From a checkpoint of a small mixture-of-experts model trained on Wikipedia: 13 layers, width 256.
Below are experts of layer 5 (counted from 0) of a mixture-of-experts language model. Rows are named router (the router's row for the expert), gate (a neuron's input weights, with its number), up (a neuron's input weights, with its number) and show model dimensions 0-255. Each number is 500 + 40 x the weight over its row's rms, rounded and kept within 0 to 999. Numbers have three digits each.
Before each expert's rows: a language model's description of what the expert responds to. This comes from a sample of Wikipedia text that the model never trained on.

# expert 19
First three digits of four-digit years after In, born, or table pipes, such as 200 in 2009, 199 in 1996.
router:453532524509492479557490489558466545464519522589545523502488470539491516528464484452562472454503444411445480506540551529458489493558468501499540505558523426487510542496445489537495538506448514460463483490544462515553524477458500535390509498437562493526595488533533526504510436521545421427512548526503494518511513475537493475489498503461493486560574461546502544524541536489468509444465475522566492458482556524560522481570449447506557549555423490461565483516470588546582510510464489468561510571532489532524526505473512485595489502533493493414488504454492526479511533484504464517508463642449483506502510545480461476568555483526495466501502546454533532533519512558517531525455463527454531474452551382370559497477505518442521471474439455548494474526476478522525539494510498
gate0:467498502509449469487499519583475550460533417416549522502495488506498439462567482509526470506525540423439632523547496463495498527530508524482490593512525452523487520455541546495498511462461546368485528462512487524520470498480479481526514550461460504533535472491475441472480489459522462579454516531547479535447478518491538472485473452434474484492500496514552535496460460440492511520506528486489453499560504474479533509530561515491513519452407435544486542533555525532449482478479395464646588522487562522519481520552464501538461456570493485530514485436462538477502483545548488474547481501525482459473521526530538528494484510491543474482578539427551492542422538471508541467481497525586403442481484519519544479544494509443513528567389461552535458486505510518478486503556524
up0:518514527462474499470502421442542471568498529576496424458504526467525545441501537477496517523493466510577440491507522417430491496491508561569425473538549578475490510454489417506498592503464545583513476480457525481451489470478528504567577466453537467437496593455483486538592550484510498433526502549474506522457499522523505543526494475476534595494531531487489470521494530462496496424458493462479472492434488535481464540446490548471534461556551547452528492503528472539488494516586467506496476416466398575542463470474509497509457475472509569526542525489498501494473538448530489525494475474458461535555443534494509473490456490601433505534493534597519488480513480492459478500555477484491534607538547585518502474447490531444579454456500535461460478499480512488518514429494498
gate1:492502559501481446449545464522468505535468447497487505447548511558514503477509555417487529446453464478537525503469584436537460514533543436486469546499469505541463560582440432452492511411491561446539486488555468580492559547573499591474487517467478458574584562463502450517495484478559425529501515454493452479517460468517509432506597446494514484517515473501514481530522503533500548464549517516495458465492524525497532451564503522535505420462414538463512500412489490549536459586527465468485516446486437532484496508465535448531500512483489471486469544519437495449577470473490504525527476595509448480514476468535502420494543520488519427447495559502439520455499582471567480558473469520490471558454503517478536514550509520460512535519483517543542525466460488482498481585592518
up1:579505549515503475490522429421511503488439498438496392503511488457514484485490499540452555496430552527480514515464443513479490504583480443510504591517552532469512521550502421521422520503479502532554541495472544556514448565551482556473507521497521444473459554507592523539563472489522525484486473496482533511548536521495484445518458496530502570491497500495476478493486525484499513596494496472493508493456498444470468484511503436501563488439420497520492505541472542523470512506555492386504443402577544518467443556518520413465540484459539504515520487495512526408554530546511500517477505526569539474466405536543484518412449554533526562420459497506501505484517555524487506456456465448469467562441478578497490465477523444590433496535496510508519472566440509433520496455487542
gate2:556484523497436520538493573511553533553490514478426557496512569472450576486492479476577469451492589481501521541542530559483491477553442484477488504528495462442486516464441524481440410482497573543488423462470482497572452513477527530507452452464505418568478504498512491489460552500454526474494563494498526496494472480496526448402578538501530501444516483528463512464547485480517506441500505497546545424583526521518488545439410505493516520541518562533463455498528565508469525504513508496532561489531531540516514548460533457531504474485483509474482578500538487545512480527496458514483483541507500507523440547507572462434550441544463479510492464434581486515547468467474485511480491408550412472522488509429558557479477484518478563532465428569540367458526465503555482550450526
up2:586488499494522434555464552526545526517494512448466546485513542519505566488478516502555499495455541488484527530542498528440510454465471475432448505495488467429521517485409523455479412489475554530508477414477452492568468479435500499570487457449503410550477535492484487548481528516440538522452525481446533511540485497497522484439556546499506401419515495544507504451496554551551492467469536525472520442560533498539513516451493478537523534551516534513463530469541557463431521497526492494580555490494575540550544525536566424464501444515486507524532550565590474508515459506471518531503486474479493549474482523522570527449512515511466467494464471403595479476575479518482466499545554424523520524501459529453542590480491433484432513561411473539552461485546474517507470461423510
gate3:488571553511502561476580477508470515486479499516540500511506370508448546515481460405476460457493502470520539475461570483543551597605505527420528477557491503482448497547509494499475578551509395482480538463451520483420491567467481486580447594554487484506450579481444516487491467492483536542518447491442488559483512438457477486497480461443471455569541539485550518530513515550458513520498441490514509449492498517507500530542482450475572522514546538564485489445533598555510518502510579497551425576486506552512518492522532531494484490508452506484505510503520499484521461505489479525429523508518478483538431509460499531537453444536516494513534582475526473422494501499503477511477521537502536407482437456503482540473473449432509433473468501550514555539448486474545420529533458
up3:492560484497478587597462473527444457520483465478455507482504508498572426511441509510497447590469498550509452502441424568491476516502508491484435426482531456482510463468535565585555556479494494530509547543555438527467497462496499539399515452496515517520467437492459506420506517492518486526461524513504464499601551535575541499499524546472436570445528493505466520457482496537481410510463490480444459498491461469527495483447551492527509498454462516559554492491502475538502556572493525498494551518541460438495539464529553460432527548567459411490524440513423504617510524508444473446531488467460508415513528474501513448483523472470559438533453502578513536542504512492547482496513566517459491572557509436480477501554531444499540539465541528530478522504530466470480485491439531
gate4:519497461563561507475532560515453492569498517534506489463549458513591537402482578535416519485477523572511549458559467562482499528480497522480542472620528464539576530499447565467498490533488555474469519518509448481533468516462479498527429548457450444468523569540596492565489489471465497459514426433533497462481476488504471503484426493568510488483550498416481522509499481442512480524474495536461499541461581419447496565521459495467589502461460518502551528560551523421535502471491471499496561512495454491475465554479461495466458528426495485480465564497483475532464471496469573485472552529492478530479472556484442539455529452477537514469474472445440502490544449509496491546488459509472515397570441559474506462459424528504448493446487458486534522545474552460485492534510532
up4:520516458456490557548463537479535524497532540542535579479483552598494508463473549471445549522509548601527498435523450478514527496432472569473489555533554495443494493487554513507561461445539560514460483498499497490507504477518448505446567551444511462441374448547524497570490601467525518431512503542510491533539474486525573523473486478524576500438501447466514509528409477547472468518417485499453504479454488524542471494512574509589547468431457481503507544519462471544436520549515493500463549548558451529457503498503515524541518471503460524543484436500420496522499515472472492462520480458528501524533526516500521472464460432526437478527502412484439523512510507382581473486505430499541435518503491525471430474442414502560475549454480525534503512498476508502499487490471448